config = dict(
    n_layer=18,
    d_model=512,
    d_expert=160,
    d_shared_expert=0,
    balance_loss=0.00356,
    optimizer='soap_variant',
    lr=0.00139,
    beta2=0.95,
    seq_len=1024,
    dataset='wikipedia_en',
)
Below are experts of layer 2 (counted from 0) of a mixture-of-experts language model. Rows are named router (the router's row for the expert), gate (a neuron's input weights, with its number), up (a neuron's input weights, with its number) and show model dimensions 192-255. Each number is 500 + 50 x the weight over its row's rms, rounded and kept within 0 to 999. Numbers have three digits each.
After each expert's rows: a language model's description of what the expert responds to. This comes from a sample of Wikipedia text that the model never trained on.

# expert 23
router:460429541545360568476508588514368557501374511484420479481653468577507467481609509439389564491447581507542528463448596559444449546494538432498417456524498491521425558480489490482508478496450407
gate0:535477427479553501462506511496468382482496525539516546432531503429627559577555477525508539482453523510452407514580483535538489493498516435514509428465410527454490542525450552515585494472420569
up0:490453439521511540524513505565401507490505441671472494562473419495463588407491401463528589470425610473433474448501488552499526506474592414456464425488567489478474428474459588476507513510462550
gate1:484395552433406521461518473547471523449423508521531430480482479462520569483600502508391449446480600434539445500567575465486461552408457490528490423440553522481527537505443509532433498501463447
up1:559650376484544443480559481494532517475547496434487472487449521493382510558537497458456472422650533555487501419367439521446506531568473503602449463509480462533560573563407490424520508486535534
gate2:507482463504617499419506538424447560491571592466556498504527517434463564514411459454516538451492526584508392517402501419512492538504503503552402437578512431515518562526496438459389548446537499
up2:619388484526453601567583528443462513539477472506438426498516424564505532450562482521504541468539492434515459503489505501427485574490566479505498456566480464435583481396475494469538638490596546
gate3:530549418471489497532533562472478423516477450471572500544489484547594521401487460530487483518558496537524487448444522486536471484434492419460550458490445517458514476574562461550537540479476408
up3:503495510519444489510553496510550505519488505512508537413433509488450601537402480531518480394406477527466567531502492481457472559553552567472495440426500582463513531543410442537562471430524472
gate4:448473478457508543480536506503551503539500480538528497409477485580529522545424406526512509456501430566536493452498502489518514461507578474410430582482585431528526496524417519594460469526481515
up4:446541509530470551473507483495538516472560465484507438472535479551477532404492496583510390595550474541474474517509452466511501551482441595431597490505436502547482450466589538415467518518529441
Description: Digits and measures

# expert 37
router:511480471568486595547459536542590375434568444475514523460604521462532465385595500480477455582477439468470474532469563596514505449467575478459473541486500501560472553444519515537492462535493532
gate0:598475505443450396522615440555465583494482491467507486435522493511546493575578539564404587520430561408482464493584480557487498491585444467558548475470550547587495484532414540455521453529536529
up0:536519561493558446484550507454534475467570497456449510494523606565455436505514447357514555520376494531499438372473487471561508472540449471518505507489529445442452542500571562515507532495516502
gate1:510563575505437490456494443455446411536526500477472607442544551521504572564528507524435595653483488501432400550503461505525506564556460489486433520611521433466428494496495512472462458505504537
up1:578481445537437542528443396383554505474436545451435546526491565578448527593525492544466471552500489556439461355516412461513549640470471553505448565492488523527556514587464698478508422533482522
gate2:379450433455525551535454500480377534513519531555468511495464561498457428552528482494492494469499500482571569487614465501485522475584434543553513485508472477537553565504446544491469528523550484
up2:539606523573498557545585524435589544413552427426516475487550451561500530536586475507475533529436498459518490523505460480525565539495539475510456466606515539442468419443469429545548419445470511
gate3:499525487370520439525489498555516549526495445581566562520546420495501437498512471541541574530554471553506488583521501500509530424553517424620395479580528458449509544518464415532504597501448528
up3:448511457623589493590503527514507467473438514599528598492452428563488437465492489448528542501501522550438469575420507509461588442510492547570399534534483458509477571517522480480476431464464340
gate4:459532443556515524608542458332513545453464552457533405532489545449529471487536442580584438558514554571520432514459454512451472481593569491469452431456564534540487580464511553515456483588527494
up4:485483500531425455578647500511456432520548479496498522567502411501508519466533484533481538606532460443538445522497508514523429528498455468414514486428547491479424524567506486502521534450522401
Description: Infobox and table labels

# expert 32
router:480551548454415414501512534488574584541548490593542496481392542587457541457535502547542493562538559378480510466451496562510551418537501507421412538474455430455552466595523523523497392481342475
gate0:528482572520503562438564498528433446500486558513501494448549508477580446424522519465430532487542521565472514503452572542491541471522458464492458469521532533525483594590468400496525501381530536
up0:552525491538470432510402521520459501524597482455502576460503433429489546466467505455466510445430435569524482482527600511548586479497506525511503473473511406470436426513533507544533492512494524
gate1:501447534464396498572549471497510565485447491619578512463492549445588509519513397582535434492535536522401507531549546451500527535430516573516520485342562486474499431473448464469442441515471439
up1:521538402465515533404456490527510547378658521430521531478476414467519483576535525528556559469480392423528594460443540501458514631423494504498561546495545516587510534484422487461585450476527579
gate2:466508435416494483579441497477522557511518465476458475525445500537526507552476515559458435519508441575466562510567471549417512537562470498450505527529610490475504415451485448489531532467505456
up2:487546526489615495519455484417581536539487552437473518336506485549411502526398414520474480471569518502462490447545464453468521457591514531493509510582516550513527491431463507537531449561470525
gate3:511530541623542474423496505382382562571502404547530535428479454498537577413600464485504481527454416410456432469556444520469465469493461543462442514518500501468422415438533501550454516489525501
up3:436494488554518458413477451452419463507520499431486617469465498611525468557549569490424491623611548416469505498518524406566548468545637529433539566565566554484533438453483493420496482484544514
gate4:512484453517505544472493592511445473523475397504538537570473538457560584585539454511491478521511508464533409494477557433484456485418432427455530467544599543500497452557446376545462501494552463
up4:552509515472365482412591537470488435499440543390483530509436477561515513510585455479563500510488548488486551526498541482443518509517538453409475498447485397445459468560580489499527467442423482
Description: Spaces before numbers

# expert 1
router:587516509507444511525536536593468604466447464526575471491415404446512447515482476511466625491591508471500486450468557543474537559504489505527543449458549462570449425537460473448597442511564455
gate0:519554451506513523492446582582449509550590492522449550445516514491538483498392456521493473509553506533498481460573471530418484541520483514475493400478531460460540412453489501436440506485424472
up0:453411439586616531490578501575517574598569541473520551481531511640430585470447418571594538454540480493558513456507524499503470461489430488459490411443524496538501417485477587397536504515525540
gate1:440594549557485573444524471522457473391513588473434530517415471430608475417516526448488495405522579559454498546470602558592545423573433624481613504499446571466406463452521542586510481511555524
up1:523475494398568486490491471472497488470525532443467478515540475492523507436437461497525549555545461612470556571512564483528556391542502596498523628425508463538439423527519413438589370545525521
gate2:485509489575497509535513490540534448516501420556497518561499532403567468452496586453531495406497519412641510477538455585434493578493449450518468445547480477537518521520479509516455516397448451
up2:520428458573499468559482439634520539518532519495556536503424498576484476464569458496507472540507551569493604511506429577486585512501468416529468525514463501525466468603525503477497422563536499
gate3:525463492563477510552505410434543552507425562586474466486503522521524559485434522352427370370478530536468477546524411457497567496477399427427529473528462445442466442574599514424408491475420514
up3:459598472495480342504415515518456483462495509439501480464554485562413360492630481502492457568529478421487462512479572479519480483541591451481459420538480562451539565521568494619536543472542420
gate4:559501494429500454553498442476579469506523449471499529454453499484540505462470551446605616494456555585639448488439475486494572479564536419511524502443567512482533425584485464440523503526545524
up4:501506536575556417538548555547504512523476488505607531513529550570443484516537514554499446527489577444454525576587544450460494523436548449396434521553448560525535558493515459591525599482550490
Description: Common head nouns

# expert 9
router:614396529405479401604601565485460461422537462451553532482489564426501468462438459558567566494481503511489476510522494521404534498476485504412553469452588481545455501560429529434478464506457499
gate0:497474497412432434494542447536445494429595554523475558423429515360559366461510525396537596552541514564580483536408505468535563443586482436476528486477469558453471427532389455421547500493542581
up0:504423539384536541482475465580460473436524463461505569486486518508597480418415500446515518507463422535505543451426536396497503471482502539371474536484568479498465407518580559398564461389614536
gate1:503510470476470525478504449598468572550536466493483528418509456535555472509500433640473561467566523446504537556441449563435545553568549558540518533487445465478466454536435454492478522448505488
up1:558532549472491479611541468575521465481482461413494548477516486404602534530541436546587473484510398521549609531483454511478558522509449450430449572465513485465524527486531488501507538463517412
gate2:509439540442408447460524566442485543444514485424534472500480474514506491502602533511604513534578600535536438465496549477552527466452580472437510546509502565530529427513482500445409448510491477
up2:584517506610506512477489464535529471414489476536503501460524399496537488466557559516480452441465434461528437494570475484535467535497497491469534505487490474511503425414466500537574495443529523
gate3:458459601419483504510433463496532513501501505524454510463481429531486556416508502602490466546518560518540522456533495512563547500517463582530538507533527462496512497484486503633525488511476448
up3:561523522555549544542556463523450491414414478473507512449479472615436527586511576484561563569436540501423502594490535564524523533560446502451544526478525487605463460451482411486506460541452519
gate4:520473543501522461437492483530524427394491522400511599561530481412511480452576431388551483541525547431513534529460547467570432427503547526511546530462494590560532511497511538544470579506460534
up4:411382461527495582492586476433453465556574470491497490517476452532534441479513572518445413532442469484567502515487518495522497513528491493473408447484549527579496484502506541474470495538496518
Description: Passive participles, past verbs

# expert 2
router:516558500496509550540441462507549582540428550485500467445445497499441422517590530546661535411540491499520471498466516544584452547452508461599499473487464530409517472415522499447466409464559447
gate0:453460400521468538457412517550503510487476409521536456407463507507548556477474449483486540416431459476493482464482573406554455553461461511414441498487495569541487589548496556479470481488512502
up0:553552529535552547496481493547518559471540464690387437499607430514484454410484447457465459357514491561545539577416503527526589573432458480522430423605466423478490521462646447456497480487611504
gate1:455513457533566481530505528503480495527543476508557592407576585509465453445528496477567483490381497550551501469469430487562487474528443490499522481596425464508552513561581583514592451484487501
up1:429558495513415402422432554587573485505453515509414492541492471486439514530520555476607533448472418499532487461500475509491455369491528568473377413479537571454529587470469526464508336484472526
gate2:486526514494504522410485519558606517408533506413513429500459510483504580489493473540443418565476542529522462501522550514478489627476465378454489422588506504444422488474517557504504535502455440
up2:468491521476472499528454451533523541505484364572399464594399470539509490554361507563390471515490510522512500516446516546477577500596458489545428462517518575525465504555474589519489500436497545
gate3:433435551528422520469557452555448550483530473575451503499559520387573551542438550536542489474534548563472498500543511489479542530461474453595466532490570411561502641527614566521539485438552521
up3:351452417494436502489482509549444430459491532568564538463435520493510480595488466432502562448444416480572524466597502503536606506470450549509543495483483551442534469550542542502570347576554511
gate4:430501609475506484509460535469536414502474541616575453477571613453510519470601586530589535492481542463571465451507586610503577484459567476477510412413492489543490524445511501543513519569591610
up4:422467542507526503487455509571488493547486443449527551538517509549572478508596512488526488562441441357461448540469524506491429448534472409545531616598539596474454465404504513494553421515552431
Description: Institution and place nouns

# expert 43
router:463439511490652523485541420552532511525613552502470553485489499577500456473563508471553457444466431507549493509468396609558442424517488507476459565466523472455538466497471588541539519576500494
gate0:474400480509494410482550483439510569531511505484540456502505540473565474487500574550497439498499469408579500515502429479517497435509504469425512457457395580538522482540567450521508572469552495
up0:489495530479496520479424529548481464424455526593535511585555456522398486436526506439501479530523486418469523388538531575486522476551389559524460525490577563563420504453560462482439439604551452
gate1:491395547540466473387407494528452459468548564540464519428596465494528548498462504525479526515524523553486485496466553488508481544483558486510470429538551487476525545500480457426497431550451530
up1:403553494477518464434414459536549446468473453520521499513516553482621440552489496591505494399532531543517543550549498481585507442459437448392528441562503543465570471491441471489415455608442506
gate2:492516428425386551551530500487502457529403495557459486560497537506508489469477554542425472421440532519530521487523521542508507499415444493499576527481524536530560485554555490467504447491449482
up2:443545562570517480447575447424496473480472530593513459521454600435568572420483483508512443559546488381597499517452460451544542542510524487543506463502499465464444544601415467550547427530551425
gate3:474548580464523516527528485579534501536516523580481507555544439593479446538477533438538509514493441393442508596495513611450469551479563478531516502460453499436420509496469445408469517556520591
up3:505535474418538389610610537515421475595523536526496495497461438487492459447487495467612507534497420495461566532471485447508528525540542561499490495531469532440451486539527612534524534505399522
gate4:464467527529536532430591507454412446519518513421513506414478517544438525552590508507592513515461486458514512570410536546471553492470468454457471460464422560430505447461561527485571502507480495
up4:476507484537451447508448583521490512481398580494458495527459592498483499509492469595430509467472509579518458489535547483433467389450552436540366471480519518504485454477422498444462516521500553
Description: Taxonomy and coordinate fields

# expert 10
router:577487562515495507553520482470559402463451453438514537512428491466565438468434519520446539462528528528471515423548467512463455509530506529461428505567429535497490476523584454400452473397473451
gate0:549490500519496443462516523538483544552502457556543524446481434472548467492565513578547475459515490587502494488497550501552384503457607409489410472581525475340509426496495384446503574562538461
up0:464521549448533491526558530484517586496509591477442484444572497449478539407508526551578486483483477414458577565527587483493468486554534584550523496491494584466443469513533553471522443578450517
gate1:481604536523536558507433355581447521468495410574538488510490482597538576554595402548609517496469518486505470491494462493420431385472496461526566474612534517494440533445509475520454465387627509
up1:519544521476517442486543531479457566575481418483477548476440492582516458473565532555564445533469483544458503491436482515486414435556494481470496534553440500531430499461552476473436545488547463
gate2:582414458408493546552576505472486506549396491498528506528570469673534553591490487524501575584471622532490432531550465491580471508568355517469505503488486521452559508486509466507520524536569574
up2:596524466491567483606502407494461528515635420579450506551540609441566515522490463379523524463547454511551540449469468547386493541452418560442527488604512416537505441433549468464463480521457525
gate3:381403460487506516483433490481479442466533501565470453499457506437478501501516487411517583520489496508542468517472490509511472517521430495572536481476511463563582497539604509482451529485519546
up3:465580465528568561524600541485474473494528525542427508489549459555525487479438524448456531340533486467520462481525420515494536535548472449573549445476509537464443443556562436488502466482445585
gate4:504468558501433422552472470456546463442623469504464473495456546450532503548480494464456447471503504535571404374457479548560459510469448547576581505516496467518441505540461568472507466486579467
up4:510562565564462513461461440470485509431554465526501423514417455498535531389449547553459490461497499521539526428515489544430497418521627528489428543461459495485455477483489480499471490501452435
Description: Digits in numbers